Below are experts of layer 4 (counted from 0) of a mixture-of-experts language model. Rows are named router (the router's row for the expert), down (a neuron's output weights, with its number) and show model dimensions 0-127. Each number is 200 + 20 x the weight over its row's rms, rounded and kept within 0 to 999.
Before each expert's rows: a language model's description of what the expert responds to. This comes from a sample of Wikipedia text that the model never trained on.

# expert 36
Connectors like and, or, as, for joining listed items, plus words like Vice, public, Christian, and suffixes ical, ing.
router,206,176,170,208,228,224,176,196,176,199,171,180,229,227,202,227,187,197,228,186,212,210,235,190,178,176,214,171,221,192,167,193,231,229,217,211,215,228,231,174,192,182,222,176,222,191,184,230,222,194,213,183,182,209,185,224,213,198,226,202,197,172,206,173,193,185,187,186,189,211,227,180,208,196,184,174,224,232,212,178,196,193,196,227,170,226,214,197,217,219,205,181,190,164,226,191,228,227,192,174,214,222,172,215,196,196,179,174,176,208,182,192,178,179,172,226,173,193,176,226,223,230,178,195,210,200,229,214
down1,200,207,216,175,174,187,216,202,218,189,227,179,169,192,210,190,182,228,208,180,191,192,198,202,211,176,176,192,175,212,189,172,221,209,205,204,211,207,219,235,190,216,232,200,224,170,201,208,225,184,165,219,203,187,216,246,176,187,216,195,207,210,197,201,206,196,239,237,234,239,181,205,231,214,255,165,196,203,188,210,195,163,210,227,199,217,194,200,204,187,218,186,194,199,192,224,210,173,192,189,141,159,210,213,173,194,226,195,190,211,177,190,225,240,177,201,166,213,194,212,173,191,184,201,209,209,191,209
down2,213,216,196,216,217,185,183,183,203,168,223,218,190,160,200,189,214,204,198,228,169,209,206,223,164,173,191,188,195,196,200,215,164,171,212,217,235,209,196,217,218,194,184,220,195,177,220,177,194,182,185,173,161,214,201,180,189,228,184,219,198,174,201,167,205,158,176,183,207,220,233,219,212,228,222,202,190,207,218,162,176,167,203,192,203,179,190,178,235,184,193,168,206,216,184,202,190,233,170,186,210,190,161,203,175,229,233,189,193,196,205,223,198,208,219,185,218,232,185,236,177,212,192,230,219,182,182,202
down3,210,182,248,190,188,179,205,142,218,176,212,213,218,208,198,168,196,204,221,185,197,194,207,201,201,250,273,189,234,206,188,220,174,241,186,215,159,184,182,203,180,202,197,220,221,196,189,210,202,224,236,191,210,221,188,238,235,177,186,182,184,178,196,200,194,173,200,181,200,218,211,209,182,206,179,185,250,236,197,180,185,199,221,196,227,205,209,184,208,190,218,204,218,211,180,210,192,200,219,210,191,202,189,223,186,177,174,188,173,223,196,214,185,183,200,216,188,220,213,200,199,219,205,218,214,170,199,206
down4,204,215,213,207,219,218,185,196,192,203,197,238,211,202,185,205,201,182,230,182,189,161,172,187,213,230,231,181,186,193,193,221,209,188,205,189,194,198,195,216,177,206,189,245,210,217,211,222,210,233,172,202,227,225,205,216,210,189,185,209,230,202,195,186,222,220,210,176,202,195,205,218,223,230,223,181,162,246,205,211,204,229,231,181,203,234,201,184,223,221,198,219,202,172,192,253,217,200,235,177,219,207,214,251,167,233,183,206,205,189,217,226,176,182,179,202,214,178,178,228,165,224,201,198,204,216,193,187
down5,192,194,176,224,214,199,221,184,220,176,200,198,198,169,191,152,212,208,219,185,206,202,198,217,181,179,190,204,183,226,161,156,217,203,195,203,183,155,199,211,206,216,217,225,186,216,161,222,196,214,160,195,183,206,186,244,190,210,186,204,199,160,214,218,199,197,214,194,207,208,198,204,204,226,204,204,190,208,175,167,213,158,175,192,203,189,220,180,216,217,164,182,216,208,206,173,230,171,174,184,184,217,208,230,200,176,197,187,198,164,217,202,198,234,218,184,240,201,178,202,212,232,202,241,197,159,208,185
down6,207,181,173,214,244,220,182,192,220,175,172,196,217,235,184,218,210,180,197,208,198,200,163,172,228,193,214,203,188,224,202,199,219,210,231,195,235,191,181,190,209,178,206,218,208,196,190,235,201,205,196,215,190,192,205,207,203,207,191,239,217,183,200,226,207,211,193,196,219,207,189,178,184,222,168,190,168,183,178,173,189,160,188,232,255,192,179,212,179,250,226,195,200,196,208,236,193,192,178,165,239,206,199,227,216,211,218,199,179,206,202,198,191,236,209,220,174,154,191,180,216,183,205,227,181,210,189,188
down7,213,193,196,217,166,207,177,186,215,188,215,209,173,198,184,190,205,208,171,198,184,210,189,188,204,211,239,215,220,237,192,246,197,173,240,214,189,193,189,234,146,195,217,228,186,169,175,212,203,209,202,234,232,199,198,177,203,240,203,197,204,215,202,183,166,195,209,227,172,184,199,216,210,208,207,175,199,199,205,217,204,190,218,214,170,169,199,193,184,158,193,217,244,184,211,170,200,186,193,219,184,205,171,203,227,182,237,232,208,198,177,199,175,222,191,186,215,215,210,206,243,188,224,177,181,209,172,201
down8,226,224,184,200,188,166,210,204,217,213,215,193,187,168,221,233,206,216,165,171,213,182,199,184,199,216,228,166,160,181,185,238,179,202,187,225,225,190,173,181,195,204,193,181,231,202,187,192,221,181,195,220,197,212,193,191,190,183,191,186,228,197,205,184,209,211,188,222,204,219,231,208,224,218,172,232,240,213,185,173,238,195,194,184,187,227,195,264,180,179,187,191,199,210,197,208,189,181,221,168,166,183,201,228,211,200,194,194,206,171,181,180,190,210,174,192,193,188,234,219,201,175,189,186,160,210,185,174
down9,217,209,230,232,185,220,187,193,168,191,178,223,187,206,233,187,182,189,190,174,223,219,205,164,193,206,244,192,196,194,209,221,201,195,230,193,182,203,216,214,177,189,205,188,202,185,232,204,204,231,192,164,213,215,204,261,210,198,219,213,179,192,188,181,198,196,189,257,202,221,173,170,182,212,244,191,218,217,184,197,212,185,182,221,190,197,197,185,191,234,227,220,192,202,220,214,207,249,213,198,195,185,219,214,209,180,153,152,201,177,197,202,172,220,217,198,188,195,198,206,207,237,209,200,214,211,213,221
down10,224,206,190,205,169,209,204,200,213,187,201,221,161,182,189,238,138,200,204,184,189,180,178,211,184,230,201,169,184,186,180,216,222,219,205,217,216,205,211,198,187,234,194,228,202,219,216,196,236,157,214,163,233,194,175,185,210,233,199,227,172,218,184,214,193,187,197,237,224,220,249,214,211,219,189,197,232,237,227,176,221,202,206,164,195,199,206,207,199,178,202,227,229,222,191,225,215,160,217,186,199,192,194,200,193,187,199,222,200,179,206,215,180,217,174,226,214,213,196,202,202,211,175,192,208,211,208,220
down11,213,224,184,178,195,152,177,216,219,157,219,184,223,200,222,193,203,183,223,198,197,209,218,231,176,205,200,221,197,216,224,208,179,236,195,186,178,186,233,198,206,196,211,172,170,163,203,218,224,215,189,210,214,173,200,214,189,201,268,204,217,207,194,211,199,186,244,181,208,218,209,210,190,197,203,212,193,190,148,232,214,225,213,174,195,217,170,192,221,205,172,219,187,189,204,207,172,204,181,217,169,187,192,166,199,214,200,182,203,225,204,203,185,195,203,205,218,248,182,185,196,200,173,172,208,194,161,192
down12,213,160,196,204,193,166,239,226,196,197,184,243,200,210,196,183,217,205,197,212,218,228,187,208,195,200,194,221,191,195,184,189,199,206,201,224,187,164,211,197,189,245,205,182,203,199,234,173,164,198,194,224,212,210,175,183,197,208,237,189,225,217,183,185,213,204,226,196,202,175,178,198,205,178,190,235,173,196,203,216,201,204,214,251,172,218,187,170,176,174,213,212,225,206,174,183,183,227,181,185,191,181,149,209,191,211,195,185,231,190,195,202,240,229,262,209,206,188,202,188,211,211,190,233,202,205,184,186
down13,222,202,204,200,180,171,231,201,225,194,203,213,200,189,202,226,168,222,232,212,212,193,194,233,228,202,267,210,210,234,152,162,208,180,220,195,203,217,202,196,196,217,188,175,221,177,178,201,195,205,184,226,177,186,200,243,190,195,185,197,186,186,208,199,149,194,186,191,182,220,222,196,176,203,204,190,169,205,238,179,205,180,193,178,181,187,156,193,174,197,200,202,160,191,176,208,186,187,146,234,199,198,199,183,183,213,228,208,205,200,218,177,178,217,212,204,205,203,202,196,231,187,209,178,176,198,196,212
down14,192,189,219,187,171,202,203,172,197,183,218,169,207,191,213,201,147,195,207,251,192,187,197,212,237,221,157,173,199,231,193,181,188,216,241,176,232,183,195,201,178,214,212,220,217,212,178,187,207,198,216,227,212,147,221,208,207,216,184,201,220,229,183,180,155,199,178,174,195,174,193,206,179,158,210,188,176,241,204,222,208,217,174,215,188,214,208,207,206,219,212,213,171,199,241,178,197,232,203,198,192,196,176,197,181,210,177,188,229,204,199,178,204,171,189,187,200,213,221,190,203,177,215,212,219,195,192,205
down15,199,214,189,202,204,204,215,174,218,201,158,206,195,210,166,221,207,236,161,196,219,203,217,209,192,196,235,206,189,208,210,216,166,203,207,182,180,191,184,209,229,219,215,223,222,205,210,208,193,246,202,166,196,181,198,183,210,218,208,204,193,191,157,190,172,183,162,225,215,188,173,248,171,218,209,198,202,216,192,202,217,207,213,149,183,177,189,185,227,210,176,181,201,173,195,207,170,225,193,193,184,210,226,170,201,220,185,226,226,184,193,232,212,221,194,239,202,178,203,209,198,237,187,225,170,212,170,216
down16,218,207,214,159,166,216,185,220,199,184,187,180,200,173,191,181,176,183,215,228,214,208,170,180,209,191,208,185,227,163,224,190,195,197,229,183,199,184,181,238,159,182,206,208,216,174,195,210,164,215,210,200,165,180,212,217,203,199,213,194,231,185,216,181,207,237,232,201,174,202,234,236,214,186,200,207,217,210,173,171,203,197,192,204,167,214,198,178,190,212,186,214,184,195,242,185,185,215,224,245,193,206,200,184,155,260,178,212,191,199,203,196,171,202,195,198,184,176,207,209,201,181,188,185,188,177,194,180
down17,192,237,191,198,196,189,172,162,164,194,186,183,171,196,211,192,218,193,227,182,208,174,217,209,182,200,245,171,200,171,206,190,205,196,186,197,200,201,200,225,190,228,167,226,198,176,216,180,203,198,214,191,189,200,207,194,191,220,204,179,209,223,208,200,157,210,192,250,208,207,178,208,220,172,201,237,195,199,183,218,188,195,224,235,212,143,208,202,197,211,174,222,203,190,235,237,217,193,202,220,205,202,181,220,141,173,184,231,204,226,204,162,209,198,209,205,189,181,235,179,206,214,197,206,226,177,206,200
down18,199,224,176,155,194,194,176,188,243,172,225,242,205,170,220,198,189,228,202,233,160,202,225,191,217,190,222,211,210,198,211,204,202,188,189,196,166,140,187,181,200,226,195,180,213,228,196,224,196,200,212,167,194,200,201,184,212,221,221,172,185,205,251,207,165,219,200,209,227,169,211,212,197,197,203,185,206,185,197,185,184,211,167,164,196,204,184,224,195,162,230,196,221,197,188,193,201,223,156,211,214,204,190,199,204,209,220,196,191,207,182,208,210,205,203,221,210,219,186,217,182,219,197,194,212,214,192,258
down19,213,205,198,221,195,203,223,192,194,228,187,194,219,203,208,225,217,203,202,197,179,212,209,193,215,205,179,199,147,191,196,228,227,209,215,176,230,171,186,213,203,200,170,188,201,203,182,226,197,191,192,195,205,215,177,209,206,181,189,188,196,202,167,260,192,182,195,206,211,233,210,198,188,207,176,169,202,232,223,193,206,204,192,184,212,231,190,218,216,209,219,180,191,217,225,242,214,188,217,198,152,260,244,191,177,197,206,196,227,180,189,199,172,236,220,213,215,181,196,192,229,158,196,195,188,209,186,150
down20,209,211,217,208,208,201,232,198,210,226,228,227,170,181,164,230,211,155,190,185,229,238,218,216,212,183,211,179,200,180,242,224,196,185,192,177,213,174,194,217,193,218,196,225,205,193,211,236,180,171,198,204,208,226,163,184,182,227,204,159,181,187,211,168,198,202,207,174,227,196,174,200,186,218,215,232,191,200,193,219,193,228,219,186,225,207,188,187,201,238,220,214,212,198,203,162,210,204,197,251,198,176,196,215,201,212,189,227,228,207,181,179,209,153,177,218,214,194,192,186,225,212,209,196,175,220,193,202
down21,182,184,173,226,223,184,197,199,213,177,201,180,190,184,177,229,210,178,213,149,227,227,169,190,230,183,208,180,176,200,201,191,171,204,184,145,195,173,189,187,236,178,175,194,214,155,207,231,198,198,201,203,197,196,213,216,217,178,203,178,209,201,163,200,197,187,201,251,188,202,204,209,194,204,225,236,207,220,134,210,179,234,167,200,222,202,176,220,175,209,228,204,197,199,179,206,186,209,211,194,209,208,169,223,198,199,192,206,175,169,197,187,179,187,210,195,208,201,221,191,196,196,226,180,205,194,172,188
down22,203,191,174,191,221,184,170,193,201,175,210,224,193,220,176,222,182,217,172,210,200,182,234,202,213,192,245,179,197,205,183,201,210,210,192,228,219,225,221,201,182,209,228,215,210,162,199,195,187,179,203,186,223,198,169,234,162,224,210,188,220,179,235,252,187,198,204,220,237,196,185,185,173,218,185,172,230,217,174,213,207,186,184,208,176,188,210,229,198,190,184,204,205,222,197,174,183,186,188,195,187,198,238,197,179,214,193,174,228,218,194,221,207,215,236,185,223,216,194,193,226,237,237,221,226,179,223,184
down23,228,217,217,209,182,209,195,232,204,208,194,204,194,192,191,198,202,169,221,194,225,191,204,203,214,163,224,212,209,165,231,202,173,188,213,201,181,180,180,192,187,176,188,228,160,168,219,174,202,190,201,155,203,238,183,205,217,180,195,220,216,191,198,190,207,189,191,213,213,191,210,193,164,241,166,200,202,221,144,210,201,215,183,202,231,153,185,192,222,194,214,209,224,219,186,197,163,181,214,196,185,210,224,181,202,206,191,194,214,194,226,202,199,179,227,225,201,209,237,181,167,169,211,202,254,205,177,210
down24,202,218,173,203,186,232,183,223,229,211,156,226,206,200,228,197,210,164,224,217,216,209,210,182,137,213,199,228,218,168,198,186,162,202,219,203,213,196,218,189,232,189,193,182,194,186,227,206,201,193,218,222,215,221,205,211,204,201,188,218,212,232,205,180,225,194,201,164,205,159,195,182,191,175,230,147,180,233,220,186,199,189,178,201,194,168,177,206,171,185,177,207,226,210,205,200,206,201,212,175,206,211,186,199,195,203,224,225,183,199,202,201,208,207,202,194,226,180,192,270,179,211,175,195,191,206,196,206
down25,159,188,217,179,231,162,197,146,211,223,190,206,224,210,193,240,210,204,215,201,226,207,221,180,215,209,179,206,203,189,200,171,201,205,206,223,202,210,196,197,203,188,186,181,185,194,205,214,183,173,168,209,184,191,198,178,186,183,199,237,179,193,199,225,200,206,177,208,218,194,216,193,171,124,207,166,210,209,196,177,224,238,167,186,191,215,211,195,175,209,187,225,222,221,179,193,224,207,174,204,242,213,189,234,208,179,230,223,199,209,184,235,185,196,198,190,192,213,179,219,197,189,188,198,168,205,231,179
down26,184,226,244,203,219,189,180,184,210,174,217,183,184,200,200,164,187,187,185,238,254,234,211,212,177,222,161,211,236,198,204,206,199,191,219,224,199,199,192,219,198,195,202,181,186,225,214,184,200,203,208,192,211,212,220,185,195,231,186,212,191,219,187,228,218,214,204,197,191,182,229,216,209,197,238,197,200,180,200,209,199,204,192,172,184,236,168,198,196,158,184,177,203,232,190,226,190,213,180,169,188,223,229,187,220,208,199,238,186,218,177,169,221,178,235,176,223,177,224,218,178,214,218,188,225,233,220,192
down27,213,214,194,186,200,206,202,213,203,176,192,212,231,194,181,181,216,194,180,194,202,173,198,197,156,175,211,237,191,176,195,211,237,208,194,181,181,184,223,233,214,183,214,202,230,196,212,173,191,192,194,217,239,209,206,175,192,200,226,187,205,166,205,182,212,210,197,170,166,196,192,211,196,215,240,191,173,227,246,214,189,163,170,212,189,179,204,225,211,227,166,206,228,185,179,173,197,233,171,195,220,209,202,176,186,194,150,201,153,214,212,187,198,193,159,213,227,200,193,214,201,183,161,181,197,197,192,203
down28,229,207,194,212,187,174,204,214,215,173,205,236,177,199,217,199,212,218,170,203,189,198,275,204,205,213,196,212,205,209,228,164,203,212,206,199,194,178,221,227,198,220,206,228,194,206,181,188,195,192,184,188,227,180,212,170,194,191,199,189,220,179,234,236,213,198,217,183,220,210,186,176,217,185,231,190,201,226,203,146,210,200,190,196,211,174,151,195,191,231,205,179,235,233,201,207,158,180,166,189,213,225,208,230,221,177,207,223,232,214,219,183,196,189,218,195,199,196,171,177,233,196,210,207,200,203,187,189
down29,207,188,207,187,210,183,185,215,209,202,209,193,169,197,201,201,164,185,179,162,206,192,205,197,204,200,164,213,205,204,194,198,189,205,220,195,175,195,179,201,196,198,206,220,211,159,189,223,178,201,202,214,200,173,197,160,173,206,171,223,207,218,199,220,188,170,235,205,178,203,181,200,187,185,227,200,197,217,159,192,223,212,187,199,250,180,213,219,190,209,219,210,232,219,187,236,227,193,209,136,167,170,203,213,169,236,220,192,221,185,197,243,199,225,166,167,186,224,212,205,216,188,207,238,172,202,186,200
down30,227,147,209,203,185,208,226,215,225,210,211,193,187,175,205,195,186,199,211,200,215,205,194,209,196,190,215,191,189,201,219,186,194,159,207,202,208,198,190,199,203,203,201,208,223,183,224,188,192,219,159,206,192,195,199,192,232,194,209,227,189,193,197,194,187,214,159,209,225,203,210,229,200,192,218,213,172,230,199,203,173,201,148,192,225,228,174,215,214,173,168,238,192,210,184,173,203,204,194,209,197,188,159,196,199,171,262,207,209,231,186,203,206,209,208,219,253,175,190,207,198,223,223,161,208,174,146,219
down31,185,202,174,203,198,230,180,202,161,220,187,218,246,215,231,191,230,212,181,210,218,190,213,196,201,202,198,201,190,191,198,233,213,204,235,192,210,208,202,210,216,214,167,185,188,219,249,223,151,207,229,162,211,221,193,205,172,206,197,200,231,197,204,191,183,191,178,201,232,201,199,188,208,224,163,184,156,228,226,223,210,212,226,209,200,216,198,197,179,187,210,161,187,179,164,216,174,192,196,212,200,186,184,182,193,201,195,168,204,214,224,208,183,169,206,206,148,224,198,182,209,199,186,183,238,204,234,201
down32,174,192,199,170,182,181,189,216,199,213,189,198,190,199,210,211,171,204,204,180,191,181,203,185,154,195,230,221,205,181,222,213,213,178,202,205,176,197,159,228,241,176,246,199,178,177,202,192,216,197,197,173,194,236,202,210,221,169,226,164,225,199,216,210,193,218,221,182,169,147,204,201,222,212,168,220,228,240,198,223,181,205,200,210,204,202,196,209,182,175,194,196,190,180,234,208,190,229,217,222,231,200,185,174,178,205,201,173,198,196,146,226,222,193,171,206,199,223,207,209,187,181,188,180,215,202,213,184
down33,194,192,225,201,194,178,198,191,196,215,172,194,229,218,231,161,199,191,247,197,189,230,174,172,231,194,168,209,176,179,211,199,203,211,220,185,198,207,228,203,188,257,199,182,188,198,226,178,197,197,217,204,192,215,195,179,207,176,218,205,200,149,221,178,191,188,157,211,195,203,219,204,183,213,179,184,186,228,164,187,182,182,208,185,201,201,202,203,201,180,210,189,164,174,236,194,219,190,213,189,209,213,215,220,207,197,163,235,205,231,148,184,207,214,181,231,181,222,175,202,199,199,226,170,206,192,177,217
down34,190,210,185,204,202,184,199,195,194,231,213,225,210,193,202,197,207,177,237,219,204,203,227,204,224,177,152,214,181,189,193,208,225,196,210,231,222,205,186,171,186,189,228,185,207,202,213,187,199,206,192,192,213,155,223,205,229,203,227,173,243,222,180,196,200,225,206,211,188,208,195,187,209,227,172,204,164,192,201,184,210,192,216,194,178,190,201,218,176,208,168,193,214,278,167,187,212,209,211,211,182,217,181,186,159,169,186,193,191,246,202,176,210,209,184,237,212,206,210,175,218,222,198,170,210,211,232,181
down35,188,153,210,231,204,211,173,210,173,200,201,159,204,223,233,224,220,183,233,215,178,191,196,227,155,196,194,179,213,217,205,176,179,207,170,234,220,212,229,182,227,185,221,170,179,188,184,214,194,199,198,206,202,231,181,192,209,206,187,202,221,236,213,174,211,173,201,175,177,205,216,191,235,195,199,186,207,239,196,228,206,192,188,182,187,186,176,198,213,203,170,205,193,156,201,161,214,170,210,203,161,183,152,199,198,203,211,172,195,209,209,215,217,192,176,164,188,178,221,217,198,189,196,190,191,192,190,179
down36,222,189,158,221,168,213,215,167,209,194,199,226,193,205,184,202,184,233,221,218,240,191,223,206,165,229,191,200,207,221,183,243,218,216,194,224,212,191,233,198,207,203,214,214,186,208,218,166,214,223,210,200,219,219,177,179,175,189,211,184,177,219,211,208,227,191,191,189,201,202,192,198,221,219,183,209,218,184,247,192,214,165,200,249,184,198,190,204,174,208,198,227,219,206,172,196,182,197,268,205,185,166,197,196,180,183,184,199,195,201,223,210,178,208,199,197,225,210,189,158,202,183,179,238,176,198,195,216
down37,205,215,189,203,189,210,240,220,232,174,202,240,187,191,194,197,181,180,220,198,203,179,205,203,186,173,206,173,165,189,179,196,200,225,212,206,238,175,178,197,205,203,191,222,207,187,145,235,185,184,225,162,221,215,190,194,239,188,206,199,205,210,188,212,186,201,195,189,202,142,189,218,193,191,195,223,188,205,212,223,163,179,210,203,212,222,190,166,181,222,242,209,184,239,186,203,214,252,201,210,204,186,189,211,210,209,188,210,193,177,194,239,212,188,240,211,201,214,231,204,219,193,210,180,205,237,198,185
down38,211,229,189,210,218,204,195,187,207,215,158,219,195,188,181,180,186,187,208,205,206,162,163,204,230,190,196,193,177,184,203,183,191,217,179,213,207,217,223,194,190,250,228,195,217,223,206,225,182,177,201,217,223,189,189,228,223,174,166,217,181,196,163,203,197,209,220,191,192,193,201,239,198,206,212,197,222,213,203,216,246,215,207,162,212,204,205,215,211,213,214,231,188,206,248,191,211,180,211,220,194,222,190,203,244,166,196,228,191,189,161,184,160,218,191,228,221,161,205,225,208,189,230,224,213,211,180,198
down39,196,186,213,206,180,212,178,171,195,200,227,174,211,176,233,249,169,218,179,196,199,212,204,206,221,209,200,195,203,217,241,153,216,185,242,189,180,186,210,207,208,217,229,177,196,200,197,217,195,159,188,180,218,189,218,197,186,193,235,202,174,213,220,208,210,233,199,212,198,206,202,191,229,204,211,203,180,224,236,184,180,191,220,177,199,202,185,199,180,226,205,161,211,175,208,198,214,203,183,160,179,209,191,174,207,200,242,183,228,211,236,193,165,205,190,175,188,199,203,152,216,194,190,169,155,198,197,180
down40,223,206,182,191,223,184,192,186,191,171,198,245,230,189,224,235,210,190,204,209,197,239,210,196,198,185,197,209,173,197,210,165,204,194,217,214,263,230,196,192,195,216,217,203,209,215,198,192,210,224,230,199,181,204,144,206,189,170,209,215,179,168,186,190,190,174,224,226,202,211,203,205,194,210,142,217,207,219,233,214,191,201,184,217,215,223,173,184,172,204,176,208,191,205,184,223,166,201,199,187,231,189,181,191,190,180,222,211,265,195,192,187,168,194,210,199,176,189,182,181,214,206,189,198,190,183,189,191
down41,167,175,220,198,179,191,217,231,188,196,208,231,189,185,178,181,168,214,220,169,201,173,202,220,183,224,214,183,196,192,230,186,204,178,208,158,176,201,191,183,196,222,199,220,200,218,197,205,181,216,192,188,200,227,175,180,195,174,214,166,190,201,218,175,251,128,162,208,201,171,192,224,181,212,200,185,216,241,220,182,210,223,230,194,225,194,189,174,175,171,178,197,191,208,187,229,192,204,179,194,176,215,220,192,207,191,175,173,213,206,165,223,205,206,188,198,189,200,179,200,175,207,203,227,195,220,215,210
down42,215,207,173,205,183,216,195,179,203,227,205,186,172,203,182,169,198,180,156,227,201,203,190,225,225,192,205,221,211,203,190,184,190,195,202,194,204,193,232,206,176,178,191,172,191,204,232,175,205,184,194,234,195,190,210,167,180,224,191,200,206,210,208,199,186,191,193,162,199,190,200,212,207,226,221,182,222,212,197,233,219,171,212,188,176,235,231,213,217,208,205,173,192,189,188,188,190,175,143,246,182,202,171,238,155,200,212,234,240,193,168,224,222,190,213,176,183,169,223,194,199,200,233,213,196,199,174,199
down43,188,208,192,227,195,197,174,207,198,229,217,213,188,215,187,228,196,199,182,217,212,238,158,200,193,199,178,216,188,210,219,251,229,226,198,207,198,200,213,216,173,208,202,196,194,174,252,192,200,205,224,168,186,198,168,209,160,207,209,180,176,207,212,224,204,185,213,204,191,171,212,204,204,209,179,166,211,206,226,246,243,188,195,219,213,224,203,200,237,194,189,197,191,167,224,188,228,196,232,195,187,205,217,193,195,196,233,187,213,217,215,223,178,224,231,206,218,211,195,193,206,237,253,190,197,193,181,167
down44,198,205,224,222,207,219,212,207,188,167,184,186,218,196,207,207,217,180,230,181,203,207,215,222,154,192,196,217,169,194,215,221,225,230,203,190,219,212,212,183,179,223,186,236,201,191,226,197,166,207,222,168,180,189,195,195,206,191,218,170,178,221,194,226,226,191,201,195,234,213,190,223,238,211,196,188,189,270,178,203,201,179,192,204,227,172,218,203,198,231,170,209,234,210,226,192,178,224,208,215,215,190,201,209,215,198,194,189,207,174,230,185,157,203,188,188,216,193,209,198,226,246,229,203,224,239,199,197
down45,237,178,203,210,221,178,202,195,202,170,221,215,227,210,186,200,209,181,228,193,191,172,227,163,177,176,173,179,195,154,189,195,219,201,203,181,190,212,194,208,182,217,201,217,232,190,228,203,225,183,212,209,228,213,180,208,185,178,183,203,218,202,186,233,199,179,194,200,201,190,182,191,170,182,152,204,198,196,215,244,192,182,217,173,236,209,208,159,239,186,208,144,199,180,186,209,210,214,182,201,204,211,210,202,240,189,145,208,190,217,228,206,187,212,198,229,187,187,179,191,198,169,181,204,209,221,216,204
down46,194,236,221,168,210,187,168,198,224,243,179,218,197,197,165,219,157,216,158,202,205,191,220,192,210,219,200,206,178,169,204,222,240,190,197,164,208,210,204,194,208,196,199,232,193,181,193,187,214,192,208,190,229,201,178,203,177,179,198,206,169,201,235,221,255,215,203,198,235,197,193,189,229,215,201,197,192,190,189,188,202,165,176,168,220,181,222,211,177,170,227,188,221,206,173,189,183,190,159,229,209,201,203,181,224,171,204,187,178,194,207,204,165,195,185,227,213,192,171,181,182,203,165,186,208,203,191,186
down47,174,182,196,196,208,208,197,180,195,226,210,219,201,209,205,201,189,203,206,166,163,202,229,171,161,185,199,232,185,193,194,207,210,184,188,180,184,213,193,236,177,183,213,206,186,213,198,165,143,236,213,198,201,225,189,180,204,213,215,184,230,172,220,227,199,196,161,185,229,166,196,185,210,223,220,194,207,225,236,238,156,217,222,233,175,173,231,197,231,201,231,197,209,183,229,211,202,227,208,208,213,192,193,215,216,203,187,210,213,205,186,190,206,220,200,186,222,190,188,212,241,197,186,217,231,208,215,234
down48,196,224,203,201,164,170,172,178,191,196,203,174,189,230,184,245,207,220,189,169,211,186,210,193,237,178,200,220,245,211,197,193,213,215,234,200,202,205,191,219,224,188,216,185,209,179,235,201,194,176,226,215,223,196,205,188,182,215,203,167,220,184,182,188,220,210,220,200,192,216,200,215,188,202,179,186,175,259,213,221,226,210,176,197,194,219,215,168,210,190,193,213,187,196,205,228,211,196,168,164,198,212,203,186,170,168,192,193,180,206,155,208,153,203,219,198,161,170,212,202,227,202,218,229,209,221,183,203
down49,200,205,221,209,164,210,170,203,191,206,178,207,194,204,190,205,187,192,203,199,194,164,179,194,185,200,207,198,180,234,213,210,154,235,211,184,193,219,202,234,212,223,196,193,207,228,205,209,166,165,180,211,211,179,209,202,199,201,186,156,191,205,186,175,200,200,206,202,173,199,204,197,221,195,166,204,213,159,196,223,167,185,162,242,232,185,200,205,200,218,189,159,189,230,224,191,161,183,244,207,154,242,205,174,211,197,183,207,173,206,226,206,216,192,196,197,219,207,180,235,169,234,199,207,216,192,197,192
down50,192,175,183,192,177,220,221,216,235,188,192,197,181,188,229,145,190,185,216,184,185,216,186,164,191,193,202,218,194,201,207,197,199,233,188,147,182,192,209,220,186,201,171,203,219,193,207,201,204,220,184,199,197,194,236,210,177,202,181,196,214,209,186,203,218,217,164,200,194,216,182,217,180,188,189,210,191,194,214,143,203,194,192,186,187,175,209,171,178,218,198,163,179,208,187,202,228,170,202,170,209,194,171,175,193,141,208,184,210,202,221,213,202,193,195,168,214,241,225,205,221,212,195,161,230,162,178,209
down51,189,183,200,231,215,202,178,215,201,211,211,178,171,173,159,191,211,203,185,228,183,215,192,199,170,193,216,183,203,198,226,161,241,201,172,201,185,181,241,205,219,199,218,190,227,220,176,179,193,189,165,224,193,203,195,185,172,209,222,195,149,207,221,194,228,175,216,172,200,226,184,203,224,226,200,214,209,209,189,207,205,207,198,200,192,190,221,209,205,219,177,234,194,156,188,195,165,205,209,242,177,208,229,176,193,181,182,187,208,233,160,194,240,190,215,195,192,215,201,190,185,162,205,200,242,196,214,192
down52,213,200,190,182,181,198,183,186,184,158,189,202,166,205,194,211,207,213,191,233,229,227,194,197,176,207,188,201,218,218,178,167,160,216,203,211,205,188,168,203,204,206,243,206,229,208,224,206,185,211,175,196,234,199,174,195,170,215,207,201,197,215,183,197,217,199,203,199,143,199,190,196,255,213,176,171,207,208,185,173,191,223,170,171,205,178,164,183,207,207,230,202,200,210,205,202,205,200,192,200,209,227,152,205,220,213,218,209,173,196,200,217,182,185,203,219,128,197,231,212,184,197,199,184,198,182,191,228
down53,186,199,192,184,231,194,200,213,207,160,210,206,219,196,202,216,218,192,232,219,197,210,190,178,198,198,164,205,201,180,196,176,216,217,205,206,191,169,230,216,177,190,181,157,201,241,160,205,228,213,200,208,210,189,183,200,203,221,257,169,174,189,221,218,173,170,180,212,216,222,207,198,198,229,215,171,181,206,199,210,186,184,213,229,159,197,254,201,196,166,231,203,187,179,205,222,211,176,169,203,202,197,215,231,195,188,181,183,207,216,174,217,178,161,194,166,200,224,224,203,204,228,205,210,213,184,198,220
down54,185,169,194,171,214,219,197,210,209,161,192,185,214,201,192,210,225,235,177,199,209,193,205,185,196,205,210,210,180,178,223,227,203,216,174,176,215,188,182,219,215,191,195,183,225,250,202,204,200,187,191,194,210,197,193,186,188,216,207,195,197,191,194,243,177,187,206,209,266,218,158,186,167,221,200,192,203,207,211,227,173,181,224,204,213,193,203,191,205,245,210,200,200,192,194,221,233,175,216,222,180,190,196,227,181,226,220,184,206,156,165,206,155,212,214,172,218,184,206,176,233,192,224,164,227,197,217,187
down55,176,229,218,216,221,202,209,197,256,181,216,214,206,219,196,163,205,198,207,214,201,207,213,148,200,165,204,212,229,191,212,214,207,218,217,215,207,214,181,198,205,185,198,240,196,189,227,214,198,197,223,216,186,188,204,211,206,185,193,192,227,216,205,204,222,221,178,206,223,177,227,200,170,198,189,194,220,204,214,189,199,142,209,197,186,177,189,215,232,172,166,217,173,217,181,191,209,185,195,209,214,216,227,192,208,197,183,200,165,232,209,187,171,187,178,246,227,201,165,209,207,151,185,215,195,177,244,196